Experts of a small language model.
Size: 11 layers, width 384, vocabulary 32000, 66M parameters.
Below are experts of layer 5 (counted from 0) of a mixture-of-experts language model. Rows are named router (the router's row for the expert), up (a neuron's input weights, with its number), down (a neuron's output weights, with its number) and show model dimensions 64-127. Each number is 128 + 32 x the weight over its row's rms, rounded and kept within 0 to 255. Numbers have three digits each.
Before each expert's rows: "raises" lists some tokens whose logits its average output raises strongly, later layers aside; "gets" lists some tokens that make up at least twice as much of what it gets as of all text. This comes from a sample of Wikipedia text that the model never trained on. Tokens count by the router's weight.

# expert 14
raises: ",", " and", " in", " for", " at", " on"
gets: ".", ",", "s", " is", " also", " was"
router:092134143155138066162049109166147135130121113115069096124171146151065126132104110116092144145097169197144136122125134112161133122145116111085116143105196118174101125195139138161224078071175116
up0:092120060156160099118132104114113135132135103115138109107102120117134152129112130148140111112125139169145087138147128162168133065120080055137134179096089114144156130166116144101221127118145137
down0:170131102181146177152154105083147152135135184164065107124114102126111106152128130108153119139112163129117102102138138104121073154140128164166162173114149132103132095134151145109125138078155051
up1:146150152103119113158086133147178090167117178115098116164121125067151148157132124118090111191116201107189147124111079121127128058175167117089174154071172084088094122114116133095183072098138168
down1:133135109128133113147142125098095149106137131154143095141154146096125113063195108120169122085149107142135064111179102121110065139160113149137151123126181074071138116186134124112178125071164148
up2:151171100116146102113152174149169112176181193117155137199161188114107113134155105148127103116177083190126076162140154081153158135207113153122178095130145148143093121177137104129143113085127178
down2:141102104147061107093144147118128076111100148143164140064126060147100136123160133113124150075171190122132116164071195133099130200152179149162112101131134119132081167117117135200114141119177143
up3:100138066147076099183145133096144068071160069089162117145107159100135153138129152117069136184126153147122129114151123169134096091136127163096113117171208159149140068143085163073085123085158158
down3:132114148153101098120157142149128127132157124148139100129164157137082118145171119130084100100198172151145176166199141106066132086123100156154079146072131158116168111061106188110098136112126117
up4:119185113132123079169097194131173106127125150169126105125103149166121119133137096135139123088056128151130151102110161093125121140162042145121100131131097143096078084181149162104132151101085145
down4:052133178166101145119093139152056144114142152125144122223169097114163050106168129127128180120154112130213087058140121136126151095111132120160132117137113095114141128117116112139145209107086077
up5:174076144075102125159094168132112096082113103153152119174122171136130089176065125086126103196108130177127182083107124104091131131126148131187085143145143181075056111189079111151159068155171170
down5:177131071162123109148093110098113157129126139182121097153102100109162170078125190063169146138162077095182100141136146135114102184156099131193178181145070084181159209116150089083093168099187093
up6:154112171133145109194079135092146154157122141142081165148124235140066116060094168124138128121071115136104119118095166200118170152102098123134122119189165107060072132158067142126133113178143061
down6:139056129135127129174080111108112096155115172114156126149088084202073115110108158173113086179115084134154139104138184115121102149099144162119123085116155125208145034195098117073153072140158103
up7:097164066139142089123112163124133126132177167119084135147095124161160155159132117097122103119128159108206064085187119153140107152164177109153112068113129127103088132141117122130113088213111073
down7:078197085184126120163081150118135150050116107150178133106130192089197108087148151165180176101126156074144132151163188139154108143132144118142142159090189165147109146093167116159144118176157158
up8:169139068118125066109112099089163081099168095119113097154149120116099115162196101127114112135177155151163158184170101069130144143126201134119113089114131162127107172165102105124100109122080099
down8:077137160158135142198099188166135126094117102181113120127137156125107069081077132184084111123123124090136167110107164164123171130146105080145104094145183136193069117142118113135137158110160151
up9:088095089197149134081148122160192114114114124106108064123122136158155109169111148144140056146089098131099110133174151216137143106105072072159123132119124127143110130111130138119098093115150135
down9:122153172194148161105133151184205138126145122099188083136119071175178112133129160170175103126143094103155099134121124178158085133164141118125145127170132091102117104148143134125100131169125086
up10:114140110114168163124094094192174167100136112174138113145170167113126090146135123131140130150152179187112091094128117114152140147142100065113152117119137148116136170186138168113103124131112088
down10:113138115092145108107135159118143100095136182108171078137156102096098047119147127172100118104177146113185150123124090144139153151090114116138154118092103145087046194144164112153124107112098176
up11:117175104110157103055094105148141110129083054105097150133080168110123107097068073113104178107153076137137117175166132034128101112144219129168171102080130127110114110137089144138154092150126101
down11:146149119167111089181107150115101129099150151142129095121149118094102142071204087127180107105051155090111112063121119193064139198127097164166109100129106141140191153172139123082061124097098154
up12:118146114075123121105148106097106123181094138155099081132110112136128110181127084076135082083116104151142150105163189167146144100150129168173150112083142149128101135167109159145121139094074127
down12:143098081095063161132108174129129075170093124078121150182121143180159149197186151134189100147061162114158104153104081069129103141107187127109089112092075145090122150183164168123086119090041067
up13:119109110117103142159155150087082157121170169127087161053151119099115132122147148121142148136182165100098198100184143071151132066127121140129088114154096160072109133115113113092197136097121129
down13:148082109176159096126126107138105167089098119154115126130143127123154192160101078157149094095178163103111156154100169136071155105133194184082121156160147094156097156159163172086121154100174145
up14:110160118125113153153072097137085128111121121098105214097101134131151107106106120079169091127132102163138096061139204092163147142130109109172138094059067164106152168171162135183144146108124114
down14:051156148117188170059121124133093107167171120129127147102122120110098077134089156074139145151156106126097143156087120099158115093096139102098183171181162115152095127129130096140158087147095091
up15:080167136176069122122144095130185109107145153100125075106120144129085162205085172169170152120138112091095119085101123157176133155102151167101114161141111132143175115117069124127066202103099078
down15:086135120115116160118147132129099135118236111077166123192143105086119108115115101104142143165142139156121120111091134173115084144126102183122120163099116188148170132132078142139147160109142145
up16:110174085172144049118105167155125134153152134103172190085120138131101067126117115141063117189108134159170218109136117143186106163095152151107146167210155068118113162134102189115067156158133162
down16:149134110094136107058114142091130069180096132136120155128126174155120132113156114126159095116082113181145154184159122136067101086132160169153127119119072129053140137088221105123086196118164124
up17:102181122118094082128071129166150145105154182067127132150182169160104166154091116095131135137119147144172119147180106111093166139146213150150088109143124117133079097078101200107142156097103140
down17:108155116166126153132143166113136077105082114083143097113086068121160123099143170121114139117094155153103176077129128162072131134140099110163191130123163139134093075111113131181150108156154140
up18:072192107130113139166154134135130152136135207136138115120107119099117100140142154173058141186162129113189096048149102075186154118158142112116185069110097131102112128084102158097158081073111142
down18:129150172086084134118128144172140134159097141084130080111148139131151137082093134107127145083121179089114135109182097104143134141147157159165140145114129140114211098122077141147153128114064061
up19:112124165108203133147100140121126142145132129128117083164112150123098118111126140124064129076101152160212147122126136146117185131148099131192123119137120177125128122150175106127122086134182111
down19:103078107088106109174108096104101110178131159115145137133118153113000129136166096046115104149151165162188091122142132137115177165148171105130101165103101129131142130123175103103114082148194118
up20:101119068146163156108155128162087144118146079102122137047164121151179127128087056145119119099123099164171111149117093119050157148141104123175094098184134106084122132096101140128119121145081117
down20:130205152130161140138148163103076117168111147058152170135135166103213160164160144087177114118166142154051069123171134123099152176129111089077174124135209161114133105102105113090112111133116118
up21:130137124151133139094121144095208145149129163102129227140123181136104162113116118137120074114148099161143173132086152162091154115169090101136118115118069159134094075176134134157208087102172055
down21:145138183194169123121102053152122124140145186142126166047139132162117151134143145104089079105105173086074174091071128155110205126133118171167133127104164093127146125168183138124158108130151126
up22:126168105151102136112082157176174138083151108105190158138097208142109123097150167115106158128124140117069154116184120056149093140102133115142122135167048173153109156135157096138148127085118079
down22:178090107136141149099091158113045143108167187095144106126113138128135128140117174126085134079085082147154140127184153142084187086080184109094096135140109135123155164095120134096141109165137119
up23:066112155142133166123086142093119149104122146078158100202116141113122161153105054134109133172077174137141100122173115127093104115158115102123116126116155089130149078168132140141147119091123105
down23:119136117144103164083098160170084111164107144067154062121123084142112141115163090132102097108104093141158095128109122124198171119128162166120187139125153174144130140109178176153062127072151134
up24:075099117153110126163129126130108063156099145085185137094165119139202132119099152113124134131196097118122133112139120131129182119069138083177142153122122114110151096125154168171178094175132134
down24:128069154142125117133172125157142079178156100138119141091093163150086164116118167105178154117130148120043082172132100140192084164193111157100118038155066114100080159089137102116163134120133144
up25:151081114169130115183068149107072137118119149155152139122162150208159133116120152167156160083096148125118117106102086102097128096111183084080130164155071128165087078094139141149182136129127128
down25:128156073112106151151163145123163154116134112072145146095079067072160130122174196112145155127163180150143145183125153095141123126090133126156139138129162121151086143161080081133060114139188168
up26:137165079122166158146169114164124128151166139131125141129164128130129169099155105136167185133102078136148141144118143193136130165122155095133121124123152127147146139119162157163152089112088178
down26:059139130161085177167154166134103112150108116145121162196101163158127113127136119110104120131139129118091156101116125107134085118146134163130148135115162074093137158154069065121105174090105117
up27:176157136088133113136163146167081143183123118138092109152122157130150129149121144148090143139133088099130154102086101107140122145097135103124105147028149111067114099146097170150161154097165171
down27:166082114167076157090136050105114092069096154140144145111122141133106116081146116108096132111161151125170118153182131083141103122125150110127137124156155147128126114052137179127155069142115134
up28:125154138110097096162174101151165147090123139154111170091133163175105142123217164136091187121136130153115167121100084125131078156205122097123211121100096103144111117095128110146136147089107151
down28:131109172092178139107138124147166097120124119100154188134161200184133163182148168105122169136143121114109148083130160174108131143139105149063126106062161083101139102133173145091119148107146114
up29:154152141153167068139091134151159143067159084112084138159144119093108112154125123070177128110087181098129111102084117133127160092123118120139122137127145165092158083127173105114090147060114133
down29:088156155159151115145146108087145081119097147110105119113083125150134162155174149060172165161101101131141105122132143108177119138124103116136158122051128202162141078107099092124163100112086063
up30:122113130148116157112093127171162159136144122189113136169104157125112072102118096115136164114155164152093097128146164150146132101168138106079184145142077102124098150158111110157164123133163110
down30:141176149128135150094125129107099117167076096176193140180090078071133149163119146107150110067132099092098136143194092105155145157068140166082076138132093132112134153155159115122088148073137113
up31:148110104085149142098157168124087146089135070165099108114099052074123147130112141114181196111175146101163125107114090156154135158148167117142161210158101096140130137101106128143171149069143172
down31:123140194126172148106117089110114097142123077174126111144179110144164135137121100151114060076125108081111065159168139107125059196072090176094142151176103088160171115215132149090151128144098097
up32:150148119173131128198100133168150113100177129129157087165144162112150119108161144086124102094042138205117216103114143099140172158108087122175076180104114087137088130113105165111142077067166125
down32:115077142125193110078033132178140146138115149164110110112126121147103118148087185209133143168186134131153153148128068090074164101101139146154101161157115108131150126124149087107136099123139132
up33:079089143113154153127091113142136131128096117179137171126158115124146082128150136104162123142133116114191088127139127153172137113152126119164089129083106098132159109095098140177090144086122081
down33:112143237129150057141154131085087178139112165221139164192109135132128100166083149101071080134097147190150123070124116137150129101070086126103112154112147104126123215126115129144105126130138105
up34:124186107112141149182143127101174089143122123138073136094115114156169132142142111126124149189047142123124128178129097138139092094150139112153115134145180173107149136108129151130179178109173130
down34:106089156071134134146075130116109129117107136125100106128175148171107163117100153126170166118154119158134166160124130143136115110150085139130141103089127203082099153194099099079113136135055135
up35:116085134090128164171211121128167153180098144084126083130132161139054105084176140120068124162170094144115143172182105110126153113123139116088132092118076147129097123175119118155121156138173195
down35:155105088156123094148099122167167148117125141097105077143129125191126152223133123114127091050166139151165082140161170074186149119125148132121156171145112134113122162143120094083120147135120140
up36:156122125117114186146109135187153080163140139170173101156141150162113100134084125081120136128176140085138155197168122122138149155099123114107143154097103128130098099170188183146167153105207146
down36:147147140082112153101168145156099118178130144076104118100112107140132146121067118109095124086131093099119122198136131119138121137100149174138186087118128097145139137122167124132153160114200146
up37:123141107097091102124136180174174159110145107180093095105120185079122128126114069156174138122079109114110149106121142095155116105114146127167090151109182122144133138170100166093119137076126134
down37:160089057181144092080132080110137120108091151113047144150189121149130182157174179157163117139146121122061096090079159130103136115111136091104110171121133134171127099148097126154116155145112155
up38:098162143097186108126111091094119076150143081147118170118088088131171139134104139098116214095142129157112121167139159026154097107098140152109153134079140118100127139147093133135158100108100065
down38:159048118081122061159131197174147165099102106142155084104104122164114103148167062118192118117093181078149126084130096075165117137130132090167141088124158103078069128156139156118105138169082164
up39:104158150163107081127151092104176131144122134115105130070148100103080091092147185160109157123180094134091158132138094141118119134143099133116097080087117159097180094144128112105175168145075094
down39:126162109160164139112136132082149123177096166115055091092196139168156134155058126111127113129111110101069100085131104114216165104140156077157112103113144128149115124185128092134090128132103221
up40:169124125137172115100163128122094148149090140141144103125113152107160130165124138145185141098174089119047091083120101170099157135201141072094129091119129127118091131130146168157109181120160087
down40:156133085185178127104128121132104122143073155160087137104142123137088137139123131121100126103127114098167124101135081154126080092118108110157158176075084138081155119105099155138070086152162124
up41:091182134106122107145091110115124129182100139131157142070177141127058102165100111158133208147178152088107149108153133066087100117125112120226192156175119144185095095150075118128129132112128191
down41:113023156161098129119078073106037114114082120129125105092130101176131072116106070130137105134102120080120151136119154176119109120095116141140099087120135130130154094113109119055184111173167148
up42:113169145098158150158132114203064089115139139149140097138126190099149135101042131166067174177131130091144154091137117119138149100153134161142106170081100124108140106074172116163157122181144129
down42:120132160153146109146150152121122152148094124145096079102125152118113090075135157128185118164208156109160116150141174137094129104109143061108181082141048157129162051122053223150128138083156118
up43:132120126137176115155136101143141065109107163137123106140106145087173099116103156123170154199147113201109120104071101152129109185190175108066135110110111169160127128096122148148125083118135117
down43:124154114143185162118125150173111068164150134150134157095122176187093162121021160139192094126142127103133142122138125096120089058121102127122137098078186156130176143133104137154095095130130112
up44:105183077152105094136103159214033133170122101122081141115148100140140137108140106178119142145111155129142205154110150097175098139140173115194092149128159119124101152207160173112117139073143120
down44:089107134081141131191095053141138094154134140164112095134173114095152141184092117087126118146137134162124181154130146097071138036099101148114150117133060137125132138103108073101130138142160174
up45:141160190200088095119087158116187087142107156154178132077130091121147122137129117134129149107085163118149139116106072087198115120128102094163109106131151150098058171171086114175158118076146154
down45:181133143173147120123225140138127142095146101132121142156130154072082155119147164119163068098124131120109147109127180084119075088075124122107139142124163137144133143159191175166147145121123121
up46:141091102225169147099041094143101131182189164111137159134187141160080114140135128173086117140098132154133236085091093100090100076124125125167109161084144086211143151057148091072134145144175100
down46:135192201184104118119150120126146173116139124170119103080090181184125146155105126129159127089106078132101166113054096126168127133169110191122119116147085127081164085122179094153164114129093152
up47:116149187185179131113101177163125154141160114129145134159154177120158111179114114152100121156187185125156158095212099137122128144129081107055122096114112130031104091163142169106121150133124115
down47:139119171136129095176126127181162159127150111217150191104125152106135114105106074154115095111171119095128142104105131190158143147152094161156158118091132100098060126113100141096084109116091081
up48:083129161116118109175137127173129140142086085111039116057110087160158106102083140133173160173171172108121116090111108127137153159115119137158107145146148153056133175138134095175115102066151131
down48:063098081087153107124105132154079123137084173123120133082068113042118165069125129107144158094125092143118170084060145099134096156126133160153110138148159155081126132105144094100084134138124117